Weights of a small mixture-of-experts language model, trained from scratch on English Wikipedia.
Experts: 32 experts in each of 11 layers, 320 squared leaky ReLU neurons an expert, a softmax router.
Training: 289M tokens, 4406 steps.
Below are experts of layer 3 (counted from 0) of a mixture-of-experts language model. Rows are named router (the router's row for the expert), up (a neuron's input weights, with its number) and show model dimensions 0-191. Each number is 128 + 24 x the weight over its row's rms, rounded and kept within 0 to 255.
After each expert's rows: "gets" lists some tokens that make up at least twice as much of what it gets as of all text. This comes from a sample of Wikipedia text that the model never trained on. Tokens count by the router's weight.

# expert 8
router [106 167 130 138 120 173 100 118  95 145 162 119 141 162 136 106 101 106 108  85 128  80 131 118  91 110 135 105 132 143 133 118 139 120  97 101 118  86 166 111 135 134 147 114 126 110  99 109 117 114 145 100 149 107 127 111 168 138 158 129 112 159 105 125 145 116 148 119 143 114 145 126 160 159 108 166 113 170 126 149 125 151 138 155  96 128 114  96  98 106  85  71 142 126 158 136 137 141  96  94 146 138  52 126 121  97  95 152 109  97 111 133 100 135 146 127 130 113 101 167 119 147  80 168 101 155 127 138 172 117 148  94 123 147 125  93 129 159 121  99 121 123 125 122 129 133 102 109 147 160  69 134 136 148 108  98 151 106 135 128 112 135  81 152 105 153 118  99 119  79 113 115 100 106 124 129  99 133 139 141 130 110  84 120 134  81 147 103 188 106 110 132]
up3 [143 184 120 129 117  92  89 121 116 100  80 115 107  95 141 117 129 122  96 124  95 152 155 162 141 151 119 146 110 115 140 105 148 130 132 152 135 198 153 132  72 129 101 118 110 149 126 178 141 150 139 104 125 144 161 141 172  95 198 152 120 100 152 150 141 117 123  94  98 130 147 136 134 139 138 163 110 144 126 124 106 152 130 142 174  93 141 135 164 129 115 113 144 157 114 153 118 145 135 138 126 124 114 126 151 111 135 147 119  69  95  99 134  99 106 139 115 143 141 115 111 146 121  92 133 150 156 159 136 120 146 111 145 133 108 153 176 117 150 111 123 110 141 147 147 179 161 109 118 171  94 143 149 104 145 115  96 145 116 129 136 172 138 126 113 108 122 155 111  84 118  93 109 186 130 165 109 116 104 107  90 128 127 130 177 131 173 141 137 142 145 153]
gets: ",", "),", "\"", "\",", ")", " –"

# expert 25
router [ 98 154 115 189 118 150 145 140 144 157 142  95 110 129 124  97  97 105 114 127 104  95 100 103  79 120 118  70 121 119 107 136 157 155  96  93 131 115 139 132 134 105 122 132 159 135 118 122  87 130 160 120 155 154 167 141 130 133  95 150 110 151  95 119 119 122 141 114 115 118 118 118 127  89  89 145  98 143 129 113 170 140 114 158 166 170 146 103 163 124 103 114 148 112 140 123 110 151  91 106 180 159 123 165  91 120 114  83 120 100 106 138 142 100  91 122  98 150 160 155 147 109 143 167 174 113 131 117 113 154 130 122 140 141 129  88 143 123 135 104 146  95 100 166  86 162 106 124 140 105 108 129 153 117 108 171 125 133 120 134 116 105 169 114 140 161 176  91 169 130 138  84  97 120 136  88 107 108 116  99 132 134 151 152 136 123 120 125 156 101 162 126]
up3 [114 124 130 137 143 130 178 143 130 160 112 126 120 145  73  96 124 132 135 116 145 140 134 155 148 174  96 102 107 121 123 138 106 116 100 164 133 130 112 151 126 128 169 129 134 139 139 127 104 133 142 101 146 132 185 149 169 147 107  98 158 108 116 146  99 151  94 173  94 127 175 150 130 138 151  94 151 107 158 150 122 174 129 101 131 142 137 120 115 121 135 131 138 122 117 139 136 109  89 149  99 127 123 125  63 157 144 122 148 133 104 108 132 151 103 135 133 160 146 139 143  52 144 125 142 146  99 157 120  63 105 135 150 136 135 108 120  76 101 116 127 132 147 137 126 176 153 125 114  97 114 149 140 129 106 120 132 120 150 122  93 151 141 107 125 145  84 118 133 102  52 107 107 103 113 109 139 198 129 128  96 155  96  89 147 142 141 128 137 160 165 128]
gets: "–", "°", " 0", "-", "/", ":"

# expert 26
router [110 148 157 163 162 129 140 164 128 101 147 133 131 119  94 105 126 163 105  93 143 143 158 111 143 105 108 129 111 101 149 167 132 149 145 113 110 106 123 116 119 140 176  98 166 116 106 113 122 157 139 148 133 168 144 131 166 160 142 153 103 109  98 140 106 150 139 147  98 157 143 130 104 134 159 156 101 154  75 111 124  94 154 160 138 112  97 142 178 135 108  93 145 112 113 149 146 121 133  90 135 104 113 154 135 136 146 101 141 122 143 136 159 127 142  85 127 121  94 137 145 165 196 161 111  83 119 109 122 168  82 113  80  96 185 129 138 156 117 119 111 142 132 127 103 166 128 102 118 136 113 141 132 176 175 132  92 113 140  94 107 165 128 105 119  98 106 123 116 136  99 148 142 129 132  68 104 159 159 126 135 139 132 134 110  93 142 122 119 132 144 100]
up3 [ 98 109 104 152 113  95 118 136 144 145 142 104  92 141 115 146 117 143 119 165 135 113 114 129 128 131 102 123 128 112 122 156 118 166  80 145 121 143 138 104 113 184 158  97  96 144  96 158 132 124 114 131  94 162 155  68 109 163 163 141 135 106 135 168  99 144  59 120 141 129 109 129 133 156 143 127 118 147 124 113 134 110 108 135 171 116 148 134 112  75 177 123 138 151 137 106 156 146 109 100 106  92 146 117 122 114 123 180 144 121 166 175 125 135 129  84 127 179 150  92 121 125 123 116 124 104 172  87 114 115 146 174 106  72 124 144 125 141 107 107 110 136 129 127 121 169 130  96 148 146 101 117 138 123 151 124  89 122 146 144 140 125 131 101 134 119 144 127 139 126  74 124 141 149 107 181  85 129 108 110 119 102 106 168 107 103 148  92 147 154 105 116]
gets: " and", " as", " or", " which", " but", " who"

# expert 2
router [127 183 112 137 113 153 149 132 113 140 122 130  91  87 110 120 112 108 142  85 119 133 138  70 103 114 127  87 122 113 134 141 124 109 114 108 146 165 136 133 124  78 133 149 179 151 105 136  90 146 121 140  99 144 140 141 135 136 135 123  74 173 115 152 107 129 145 123  85 146  94 167 127  94  75 106 138 158 104 135 141 142 128 138 170 143 152  87 130 173 130  85 113 107 127 148 145 144  95  82 144 173 163 155 144 147 108 161 145  96 101  84 118 131 125 122 125 138 125 143 147 154 115 103 149  82 142 138 165 135 127 119 141 147 151 144 142 158 155 141 126 112 133 114 135 134 103 134 118 164 163 136 121 173 115 126 145 135 150 105 109 142 179 115 127 132 137 133 135 117 102 100 114 148 135 182 161  91 129 132 128  99 124 155 108  81 101 152 175 159 160 135]
up3 [ 91 147 129 108 133 144 133  64 106 107 145 131 133 146 119 112 106 102 139 137 149 122 100 103 167 122 124 142 115 147 106 141 125 111 143 103 120 111 141 131  98 167 151 151 124  63 111 179 118 126 102 115 187 159 140  91 141  57  95 155 118 132 141 145 112 111 132 140 145 111 143 123 138 102 127 100 113 104 115 135  99  82 157 118 130 131 180  92  92 136 151 113 145 120 181 171 116 102 127 164 138 179 132 125 124 146 109 158 147 110 110 163 134 120 125 121  89 111 120 117 139 114 134 131 151 118 108  70 144 127 139 169 126 104 119 138  99 112 119 142 160 111  84 127 112  83 116  92 157 147 153 146 131 124 123 118 121 158  82 167 125 160 126 180 103 120 100  97 128 143 132 110 101 100  97 159 133 128 132 119 161 117 135 162 144 141 158 126 147 139  94  99]
gets: " to", "==", " =", " ==", "===", " also"

# expert 6
router [101 168  83 143 132 172 125 123 126  89 181  99 115 118 130  80  89 139 147 144 118  97 127 131  83 120  93 125 147 120 101 122 122 149 110  94 173 111 130  78 111 120  84 132 158 141 117 136  99 113 100 144 174 149 120 140 122 139  99 157 116 128 122 129 120  99 134 116 139 152  98 115  70 123  80 154 170 160 105 107 145 139 128 163 111 160 108 119 159  75 181 117 139 109  90 105 129 104 137 142 134 137 103 168 100 158 138 130 119 149 162 161 122  88 118 127 164 132 150 142 100 137 144 116 165 126 156  74 115 147 117  99 128 157 117 117 144 126 119 136 126 159  86  79 124 114 113 147 130 127 141 107 145 133 144 122 126 117 132 165 141 148 148 147 131 164 113 115 146 132  89 131 115 178 118 134 135 138  95 157 131 130 161 118 100  96  91 105 137 147 157 113]
up4 [107  87 114 153 152 129 122 153 132 138 114 126 125 138 131 120 130 133 105 124 100 111 145 140 104 122  91 134  91 123 118 125 145 119 156 117 125 129 161 134 113 145 139 143 106 152 118 114  80 128 173 143  98  97 140  96 154  97 124 155 140 188 167 130 178 136 156 141 167 140 138  81  78 136 122 127 157 147 122 126 135 124 135 127 150  91 110  75 123 161 160 180 186 147 131  90 148 154 118 161 136 151 121  86 180 143  93 130 141 109 119 123 167 109 133 138 150 101 145 115 145 133 113 103 102 115 135 120 150 116 139 118 159 130 102 154 119 117  99 111 128 139 129 120 110 145 142 161 110  88 192  59 133 160 157  72 121 115 109 135 149 125 109  95 128 104 123  96 133 130 171 129 130 124 108 133 143  91 136  92 116  90 109 126 123  99 120 121 143 130 105 186]
gets: " |", ":", "N", "c", "|", " p"

# expert 17
router [109 141 114 123 116 134 130 141 130 109 100 129 137  96 100 141 112 175  97 113 165 100 140 129  78 105 133 117  99  97 121 157 158 146 135 127 171  98 144 144 118 149 160 119 147 154 123 137  83  79  90 135 152  93 110 162  91 152  74 131  97 118 113  96 160 134 156 170 118  87 111 156  58 135 119 140 133 114 133 133 128 159 105 133 133 166 123 129 155 134 116 130 111 157 132 101 148  85  99 134 102  85 142 143 149 144 133 164 116 120 102 127 155 110 103 105  98 150 146 108  99 138 151 112 157 164 129 165 149 140 110 144 134 122 146  77 135  83 177 113 106 135 120 115 138 149  74 115 103 114 131 103 114 137 139  84 116 141 145 145 119 165 123 100 148 135 102 176 150  80  99 134  97 150 136 121 145 135 108 112 135 128  96 127  97 148  94 151 140 119 140 119]
up4 [137 140 135 116 108 118 161 127 160 101 137 142 156 141 123 112 117 152 139  89  58 109 121 126  93 124 108 118 103 166 115 140 126 168 137 147 109 111  98 125 189 119 150 119 120 168 118 109 139  91  94 112 124 100 152 103 125 111 157 130 169 164 114 147 148 138 144 137 144 157 145 120 142 160 118 164 146 138 119 166  82 105  95  95 119 150  94  93 169 173 121 144 157 152 118 117 137 160  86 118 166  96 131  93 115 132 119 124 145 144 123 120  93 133 130  80 120 108 140 100 108 151 107 135  99 144 143 116 153  81 147 116 123 160 147 155 167 119  84 136 153 106  96  76 156 137 128  94 130 133 132 129 133 154 108 150 125 121 100 162 113 160  98 127 196 139 121 117 166 103 130 134 118 120 147 118 132  99 161 105  78  95 117 141 123 173 125 149 134 115 134 125]
gets: "\n", " \"", "==", "===", "=", " '"

# expert 14
router [ 83 154  87  93 101 155 146 112 107 165 143 142 122 131 128 156 147 153  94 110 113 148 114 135 125  96  99  87 129 132 175 131 169 127 138 154 162 100 131 128 107  84 138 173 156 141  97 100 126 174 108 107 101 126 130 124 126 137 170 112 139 166  89 123 112 118 112 116 131 116 143 166 107 149  89 119 121  99 133 144 117  89  99 109 114 108 125 154 106 117 123 127 159 163  95  97 132 105 122 100 140 152 102 158 148 166 127 137 179 128  88  95  77 120 126 129 122 114 119  77 123 122 142 111 147 111 142 143 110  90 126  79 122 145 134 114 133 152 113 130 151 144 134 156 126 114 123  93 144 153  97 121 143  80 140 144 125 115 153  86 166 126 159 167 153 148 131 134 109 153 112 153 168 139 171 109  97 111 114 156 149 119  85 142 144 130  95 146  74 110 114 131]
up0 [157 102 102 158 114 137 131 134 134  79 124 142 173 140 133  87 117 135 115 161 132 115 126 150  95 136 113 160 112 123 182 122 136 108 120 123 137 115 122 144  81 101 150 112 112 164  93  78 156 126 200 129 109  74 183 105 127 148 167 165 153 127 107 152 135 157 161 166 132 129 132 104  93 142 122 141 126 134 122 138 103 126 127 105 161 101 106 162 136  88 123 113 115 127 130  62 137 127 104 140 107  88 140 152 130 157 162 135 122 126 121 137 117 137 120 125 132 189  79 131 103 114 138 144  66 111 125 171  92 150 137 152 141 123 100 111 121  99 145 119 124 133 143  99 101 124 132 113 127 103 159  90 120 141 158 107 139 121 104 106 167 127 128 130 159  94 114 183 132 158 167 107 123 144 119 151 145  99 131 143 123 102 139 147 131 141 131 150  94 120 131 102]
gets: " the", " a", " The", " his", " an", "The"

# expert 20
router [117 155 116 151 149 119 156 139  93 113 170 125  94 120 116 191 116 129 139 101 155 140 147 173 106  87  97 159 150 143 114 124 133 102 150 132 145 158 126 107 133  93 158 110 171  93 109  97 107 123 154 104 128 183  95 141  78 143  82 125 132 133 129  96 116  90 146 118  96 132 115  98 128 108 127 153  98 141 155 131 120 134 136 159 129 132 106 104 110 171 152 104 122 142  77 126 147 149 118 149 121 119 105 125 149 147 117 165 132  99 138  91 125 145 127 135 128 174 107 127 188 110 146 134 124 138  92 134  81 134  91 153  88 111 100 150 117 138 135 140 124 122 112 139 139 159 136 121 145 115  95  91 120  88 120 136 106 176 177 101 144 141 140 104  97 128 134 103 144 135 103  79 129 135  98 113 131 145 105 105 101 130 136 105 127 171 164  86 144 116  82 117]
up3 [126 135 106 114 144 130 126 108 111 121  98 118  92 136 108 152 125  93  99 127 114 155 117 122 149 170 151 126 150 150  94 138 146  95  99 111 127 111 123 144 166 132 118 119 104 149 120 173 105 138 139 148 129 119 133 166 118 177 150 140 162 127 141 134 139  98 107 144 146 140 123 152 105 137  89 107 125 129 113 116 163 142 163 122 153 131 133 128 112 196  88 127 117 152 169 150 161  83 113  79 129 119 150 132 159 138 133 109 152 111 134 173 129 131 173  80 142 145 100  85 107 143 118 133 170 121 179 180 146 164 118 176 142 141 117 104 137 114 108 123 132 122 113 138 131 116 126 126  80  96 109 143 165  96 122 121 136 109 178 137 165 153 143 152 120 163 150 149  94 134  78 113 154 111 109 121 146 141 119 119 117 137 147 125  74 119  77 101 157  98 179 126]
gets: " |", "-", "|", ";", " -", "="

# expert 9
router [ 92 151 120 170 112 142 158  92  91 163 144 149 115 154 124 102 105 107 136  86 138 110 131 159 106 110 125 141  91 150 142 139 144 175 122 113 141 180 135 139  92 137 146 159 146 144 118  76 152 152 121 137 111 100 112 129 111 114 114 172  88 156 109 114 151 136 173 155  99 113  98 160 126 137  98 159  77 137 133 168 140 148  84 118 151 153 114 119 141 135 148 103 135 123 123 170 150  90  90 131  93 130 134 181 124 114 132 159 153 152 104 119 115 127 136 119  72  76 118 138  95 160 112 123 142 160 123  91 147 147 166 135 140 140  92 161 150 148 145 142  90 110 124 136 134 123 149 163 145 128 110 164 131 102 125  99 117 137 163 165 115 115 112 109 137 107 119 109 134 104 139  81  89 109 132  86 126 149 164 151 158 145 134 139 110 126 133 147 137 109  97 143]
up4 [126 106 112 126 126 155 122 121 131 145  89 159 112  93 117 150 105 103 118  84 111  69 114  84 126  99 132  89 139 163 119 147 142 125 128 133 112 124 141 122 110 109 131 155  75 159 159 133 131 126 150 158 114 160 120 132 122 142 107 117  57 132 144 131 104 114 129  97 114 123  95 144 178 119 120 112 100 179 164 131 111 109 113 150  88 112 130 128 194  89 110 167  82 144 102  93 123 148 127 114 118 148 127 155 105 100  94 142 124 118 145 110 136 118 104 135 149 144 138 142 116 127 148 115 110 122  58 141  76 152 138  98 117 127 122 148  53 125 102 125 152 155 121 142 131 142 157 153 111 129 123 116 106 149 115 148 100 132 131 103 115 145 127 120  83 137 143 131 146  98 123 150  65 135  91 111 161 144 127 125 182 105 107 153 116 107 107 139 121 153 124 134]
gets: ".", "\n", ").", ".\"", "\".", " The"

# expert 10
router [112 153 122 169 104 159 154 108 155 143 118 128  85  96 128 114 127 122 133 120 102 147 121 143 155 124 118 154 130 145 167 175 151 189 110 122 152 136 106 114 140  97 166 120 142 123 114 133 115 145  90 192  99 125 164 126  95 145  99  97 152 176 109 104 152  98 128 140  89  97 116 136 131  87  93 145 154 117 107 134 156 110 128  85 120 147 133 121 139 139 147 110 155  93 117 140 139 127  78 130 116  99 109 152  90 143 153 138 138 140 128 133 164 146 144 103  93 127 121 152 146 165 158 122 130 104 131 133 119  86 116  80 116 154 158 131 138 112 100 121 139 132 122 142 139  74 120  88 169 125  85 156 123 161 115 133 166 150 103 121 171 146 133 144 158 146 188 127 121 123 118 119 142  96 133 164 176  90 130  93 122 144 126 120 104 114  99 131 139  90 124 101]
up3 [142 152 114 160 123 151 162 154 125 148 132 131 104 102 100 117 127 153 125  93 116  77 108 109  99 115 129  94 151 116 115 125 166 113 118 154  83 165 144 132 150 115 157  87 127 137  96 132 134  98 147 107 103 153 109 146 138 117 153  98 123 112 115  97  93 120 143 157 137 123 110 133 172 145 146  98 121 108  99 126 108 136 106 155 128 119 150 113 123  88 170 101 139 122 134 129 134  95 104 161 169  94 117 112 101 142 152 123 152 124 122 111 119 158 153  90 123  94 151 107 137 133 132 137  92 176  85  71 124 118  99 140 119 145 103 157 183 135 158 167 132 144 145 112 140 194 102 118 106 119 139 105 151 139 133 140  99 137 166 144 148 142 167 119 118 119 109 150  67 163 128 178 168 154 126 125 154  92 122 137  86  97 107 124 147  84  99 141 133 111 127 132]
gets: " was", " is", " he", " were", " are", " be"

# expert 3
router [ 95 137  96 107 142 122 163 106 105  82  89 128 137 149 133 169 176 152 145 159 114 126  85 149 127  96 133 147 133 151 163 121 128 108  97 143 141 135 119 131 148 131 106 126 141  98 114 122 120  96 142 135 124 105 161 120 156 119 126 128 140 139 108  93 152 137 149  91 166 118  92 145 131 129 149 120 140 124 145  98 138  98 154 106 126 144 148 128 153 104 133 133  88 157 108 139  83  85 151  91 140 120 124 149 127  76 104 137 152 144  95 143 135 146 106 166 127 119 116 154 151 125 128 133 128 105 165 123 114 160 140  61 145  76 104 166 104 165 124 128 159 139 133 132 137  84 154 145  84 120 118  83 125 108 131  92 126 128 100 132 124 144 125 159 136 150  76 150 116  98  98 163 135  99 116 161 109 148  96 110 161 188 131 141 133 111 119 192 124 138 108 174]
up3 [144 137 130 142 121  97  98 170  70 108 118 147 142 111 139 141 132 111 134 133 119 142  97 125 131 132  81 137 111 161 112 152 114  51 128 132 124  83 125 121 184 139 131  92 146 138 145 105 142 132 105 107 127 108 145 108  90  93 154 147 156 150 162 187 143  74 108 113 146 147 171 154 150 114 128 164 139 104  82 121 138  88 136 151 129  97  89 119 126 120 116 164 142 134 126 117 133 115 176 124 130  92 129 123 164 120 134  70 119 113 135 157 137 136 135 105 114 100 181 116 116 158 110 105 129 104 108 102 102 138 162 114  94 116  99 152 130 113 140 111 133 137 100 108  66  83 120 122 133 116 146 134  90 100 119 144 124 102 127  98 132 107 131 162  83 116  97 143 136 121 126 110 137 153 131  96 139 115 168 115 125  92 141 170 154 103 114 119 120  88 128 133]
gets: " in", " |", " on", " In", "In", " at"

# expert 30
router [ 93 164 126 130 123 144 144 147 162 100 131  85 110 116 141 118 101 129 129 120  97 110 153 173 147 133 157 101 117 156 106 122 113 121  85 149 132  84 108 156 117 101 130 127 153 158 119 123 105 128 114 142 144 184  93 133 105 159 121 154  97 154 108 120 157  99 159 116 137 152 120 121 136 102 114 143 154 150 134  93 172 170 106 171 139 155 130  99 159 110 136 109 169 104 151 153 128 175 127 103 156 125 148 153  99  91 166 154  95  95 158 139  93 116 134 117 125 127 168 136 169 119 137 163 156 126 124 159 108 132 115 142 149 146 142 147 129  75 160 129 108 165 125  76 128 100 152 185 166 131 141 107 131  96 140 146 119 148 128 164 100 103 145 119 107  94 128 136 164 159 110 169 115 116 143 125 133 150 162 113 146  97 139 115 108 122 153 127 161 136 166 154]
up3 [117 138 114 141  96 126 103 131 108 133 143 106 125 168 106 141 128 156 175 151 129 153 156 137 150 148 109 133  64 157 140  96 131 124 136 136 153 104 110 115 129 124 155 126 104 154 119 110 123 140 155 170 106 163 114 125 147  95 124 128 106 122 121  85 112 169 137 156  79 100 113 135 173  95 122 111 157 121 140 141 132 175 130 147 139  95 158 133 107 128 148 138 102 121 137  70 163 171 132 126  99 136 127 126 112 152 122 134 192 129 185 136 150 128 167 117 101 127 154 131  73 119 107 149 114  81 115 101  99 112  99  90 149 135 144 150 142 119 186  77  87 137 149 115 113  95 160 154 113 125 138 136  65 135 134 130 151 122 152 146 159 115 163 101 121 107 116 156 122 126 125 153 165 130 126 122 123 115  84 125 130 146 132 160 164 136 124 106  96 115 104 136]
gets: "-", " out", "/", " over", " up", "–"

# expert 28
router [ 98 139 120 140 137 143 149 127 116 161 137  87 121 106 143 149  97 142 129 132 125 122 109  91 124 104 108  86 111  95  99 150 133 146 147  94 133 144 121 116 115 136  98 125 127 174 139 144 143 129 103 176 156 109 108  92 122 118 102 123 156 107 130 106 164  98 113 134 128 156 153 149 111 116  85 162 161 168 104 125 159 126  94 164 163 134 160 109 164 100 139  96 128 106 118  83 152 120 146 138 163  99 150 126 128 159 157 112 125 120  96 135 130  84  92 140 107 157 158 142 156 162 192 147 125 175 132  96 105 128 113 123 169 162 139  92 125 174 132 135 164 118  90 118  86  97 111 115 115  74 125 125 182 147  97 156 151 139 161 153 121 119 122 131 146 147 136  98 130 107 106 123 104 136 139 101 110 135  93 101 107 144 114 134 120 143  82 110 124 118 115 173]
up0 [120 135 146 122 170 148 135 135 126 162 129 144 124 112 127 141  92 182 106 115 136 144 132 149 121 100  92 126 133 164 125 133 118 136 127 126 105 128 135  93 171  75  97 142 101 109 134 158 134 129 152 131 102 146  81 153 121 129 115  78 127 111 132 148 136 152 115 121  95 144 103 131 110 135 117 101 152 155 154 115 152 121 127 121 100 159 139 166 145 104 138 198 139 139 146 125 141 151 155 100 105 130 133 130 147 129 139 167 104 120 103 152 165  97 139  98 137 139 108 140 123  40 105 102 101 158 138 114 131 109 113 112 220 171 114  98 113 145 154 112 116 140 175 144 108 158 157 107 140 107 128 126  91 109 138  97 148 138 115 118 125 149 127 136 148 173  95  85 103 130 127 109 107 118 100 147 141 160 122 167 125 122 125 156 111 145 126 107 188 146 123 153]
gets: "S", " R", " S", "M", " L", "R"

# expert 16
router [135 138 123 148 137 152 158 172 113 152 138 134 123 160 128 100 142 185 125  99 106 112 132 122 116 122 113 159 141  88 124 129 145 101  97 159 126 132 139 119 118 115 157 155 141  95  92 136 127 151 161 135 121 155 148 140 115 130 148 113 124 133 124 103  72 144 115 120 170  93 109 106 108 132 143 142 132 131 120 159 112 126 160 164  87 112  99 108 142 162 123 106 156 101 137 102 169 114 155 147 169 100 152 134 102 105  97 126 106  86 111 135 146 140 122  83 151 138 118 166  95  89  70 127 153 176  88 129 161 127 114 108 130 133 132 149 115 165 152 143 111 180 124 143 149 130  97 113  99 140 152 127  93 133 112 124 138 159 129 166  69 162 107 130 173 116 113 106  90  94 114 138  91 126 189 124 140 137 163 109 132 111 102 121 141  74 124 109 125 109 151 117]
up3 [144 136 163 138 108 128 137 104 146  88  91 104 120 137 140 150  90 143  77 102 121 143 118 114 110 123 122 154 105 144 139  89 106 113 133 138  84 130 130 118 159 155 123 108 103 138 120 116 111 112  61 141 111 180 153 156 130 135  94 134 112 106  97  97 168  95 144  97 148 110 110 147 157 107 113 162 158 113 166 137 176 144 125 125 128 100 109  96 123 111 122 145 126 114 164 115 148 145 132 152 132 134 120 155 131 130 156 143  68 150  85 135 104 146  93  82 139 112  71 106  80 112 127 117 138 127 115  94 152 130 120 153  90 122 120 137 110 153 122 124 112 146  94 171  97  86 119 122 104  91 116 125 142 127 127 123 107 106 123  96 100  79 129 131 158 142 168 105  82 144 120 135 115 142  72 159 147 136 130 104  97 128 126 177 145 101 140  97 139 139 120 101]
gets: ")", " |", ":", ";", "\"", " –"

# expert 11
router [117 160 134 142 100 166 131 138 129 145 169 137 125 128 149 163 116 137 133 123  84 136 148 148 160 115 139 114 112 102  99 148 111 130 102 132 145 152 130 156  76 115 154 141 178 130 130 136 115 123 136 137 132 104  86 148  84  79  85 105 151 137 135 104 137  82 141 117 156 122  49 104 130 106 117 146 118 125 106 115 146 116 119 143 133 162 118  92 120 128 160 108 111 151  98 126 140 130  94 158 145 141 146 141 141 102 163 161 102 117 167 108 128 155 121 149 139  81 133 151 136 120  97 107 107 101 128 116 122  94 150 199 127 132 118 148 152 129 108 134 123 160 103  95 152 141  97 132 144  85 157 148 138 144 169 177 153 129  96 110 113 121 126 115 111 151 164  70 151 156 131 137 106 114 179 100 145 128 169 133 163 106  89 132 146 102 101 142 144 139 145 150]
up4 [102  95  91 148 179 118 141 107 147 151 125  91 145 152 157 155 134 160 125 145 117 166 159 121 115 145 147 111 112 108  83  96 133  98 121 156 117 163 115 141 122 183 151 152 124 156 139 121 157 121  81 131  88 131 130 138 101 116 125 136  93 120 101  77  99 160 116 169 136 122 176 131 180 123 180 166 136 110  94 140  85 119 153  96 147 136 124  87 118 170 111 117 113 144 104 155 129 119  97 113 127 123 147 163 137 112 107 118 142 182 138 112 137 145 110  78 120 143  68 109 155  91 154 114 136 133 115 134  95 112 132 165 149 135 152 135 157 118 110 158  72 108 136 124 174 125 119 128 122 169 160 143 100  96  97 146 127 106 103 131 141 154  83 146 137 122 134 104 127 119 121 123 114 128 146 116 115 100 142 142 120 122 154 110 159 122 139 146 154 133 158 131]
gets: "'s", "ic", "i", "'", "e", "ical"

# expert 5
router [136 118 114 145 123 127 161 145 148 169  93 120  98 169 114 174 103 152 122 135 159 106 145 106 164 159 154 101 147 166 125 164 147 177 169 164 105 166 152 139 144 106 107 118 145 127 115 129 167 109 125 121 149 147 151 100 129 158 120 133 110 169  95 113 142 135 133 125 157 141 111 133 140 119  77 159 127 128 169 139 141 115  93 175 143  91 143 108  99 126  97 107 129 115 117 160 143 119 115  90 112 162 151 113 144 109 167 120 128 158 119 169 112  91 151  89 151 135 125 159 131 153 141 156 160  99 127 136 107 137 149 127 123 118 118  82 103 126 118 107 140 108 102 135 117  87 112 162  80 144 148 173 145 169 113 120 151  86 120  85 128 126 165  93 117 102 146 126 142 136 119  98 102 111 145 146 146 151 107 145 147 126 125  92 119 100 138  87 134 112 160 179]
up0 [108 144 118 162 120 120 127 148 128 142 106 162 113 158 141 123 134 151 116 107 122 150 163 169 116  84 155 108 131 162 167 123 112 116 159 133 166 151  96 117 157 102 154 161 148 149  88 106  86 122 128  89 146 123  96 127 141 128 123 132 108 129 167  86 148 112  85 101 112 146 150 120 117 104 142 105 135 142 101 126 130 133 137 137  80  96 127 128 135 151 150  97 138 125  92 108 141 137 141 150 134 138 140 198 130 155 170  99  94 121  88 126 170 105 118 160 152 122 131 140 152 106 134 158 117 145 161 118 163 130 107 114 150 142 132  83 158 119 146 132 136 106 125 105 126  81 142 110 112 125 177 150 140 159 133 128  97 118 124 154 148 177 136 123 120 112 146 163 197 142 127 102 101 148 107 102 136 110  67 166 123 128 123 165 144 105 162 125 111 160  87 109]
gets: " 1", " 2", " 3", "1", " 4", " 6"

# expert 4
router [ 95 148 111 151 165 170 124 109 164 115 152 161 109  88 146 121 102 129 137  99 133 102 121 125 115 106 128 120 124 106 114 155 122  89 131 100 156 132 127 128 106 118 135 137 127 156 102 170  91 154 150 160 158 113 125 145 121 155 152 126 100 178  90  96 176 119 161 146 135 138 114 137 121 107 105 164 121 136 159 149 129 105 129 105 111 157 100  90 155 152 107  91 133 145 167 161 151 132 151 126 107 150  93 139 138 101 139 134 134  85 163 135  87 131 113 166 134 100 118 171 164 130 137 147 109 120  97 109 148 152 125 111 147 177 125 100 135 133 133 146 116 136 142 113 145 109 140  89 116 141 114 116  91 102  84 127 120 154 132 147 106 114 140 150 105 107 127 103 171 149 107 164  98  74 183 138  93 119 109 113 112  72 118 120 135 100 140 136 121 116 178  75]
up3 [142 124 113 149 110 193 126 119 121 140 141 175 130 193 133 181  88  88 141 133 155 119  97 142  93 135 148 123 117 129  76 131 163 137  94 148 102  85 127  93 136 121 141 114 145 122 151 138 113 116 109 121 114 151  91 113 119 142 167  90 132  91 146 141 133 174  90 145 100 132 113 115 106 158 155  88 111 124 132 101 167 129 162 134 124 111 112 102 138 130  70 136 164 156 110 121 121 146 128 141 154 177 145 114 163 117 147 146  95 171  96 149 119 140 170  65 142 123 160 112 117 116 112 116 122 108 119 118 142 154 128 138 141 127 115 131 145 146 151 128  99 119 143 146 116 113 137 148 118 131 136 127 110 168 140 177 151 117 154 106 140 115 140 120  96 130  80 141  93 112 127 132 110 120 131  78 114 140  86 134 102 100 147 125 131 168 122  78 122 111 160  95]
gets: " (", " by", " with", " at", " \"", " for"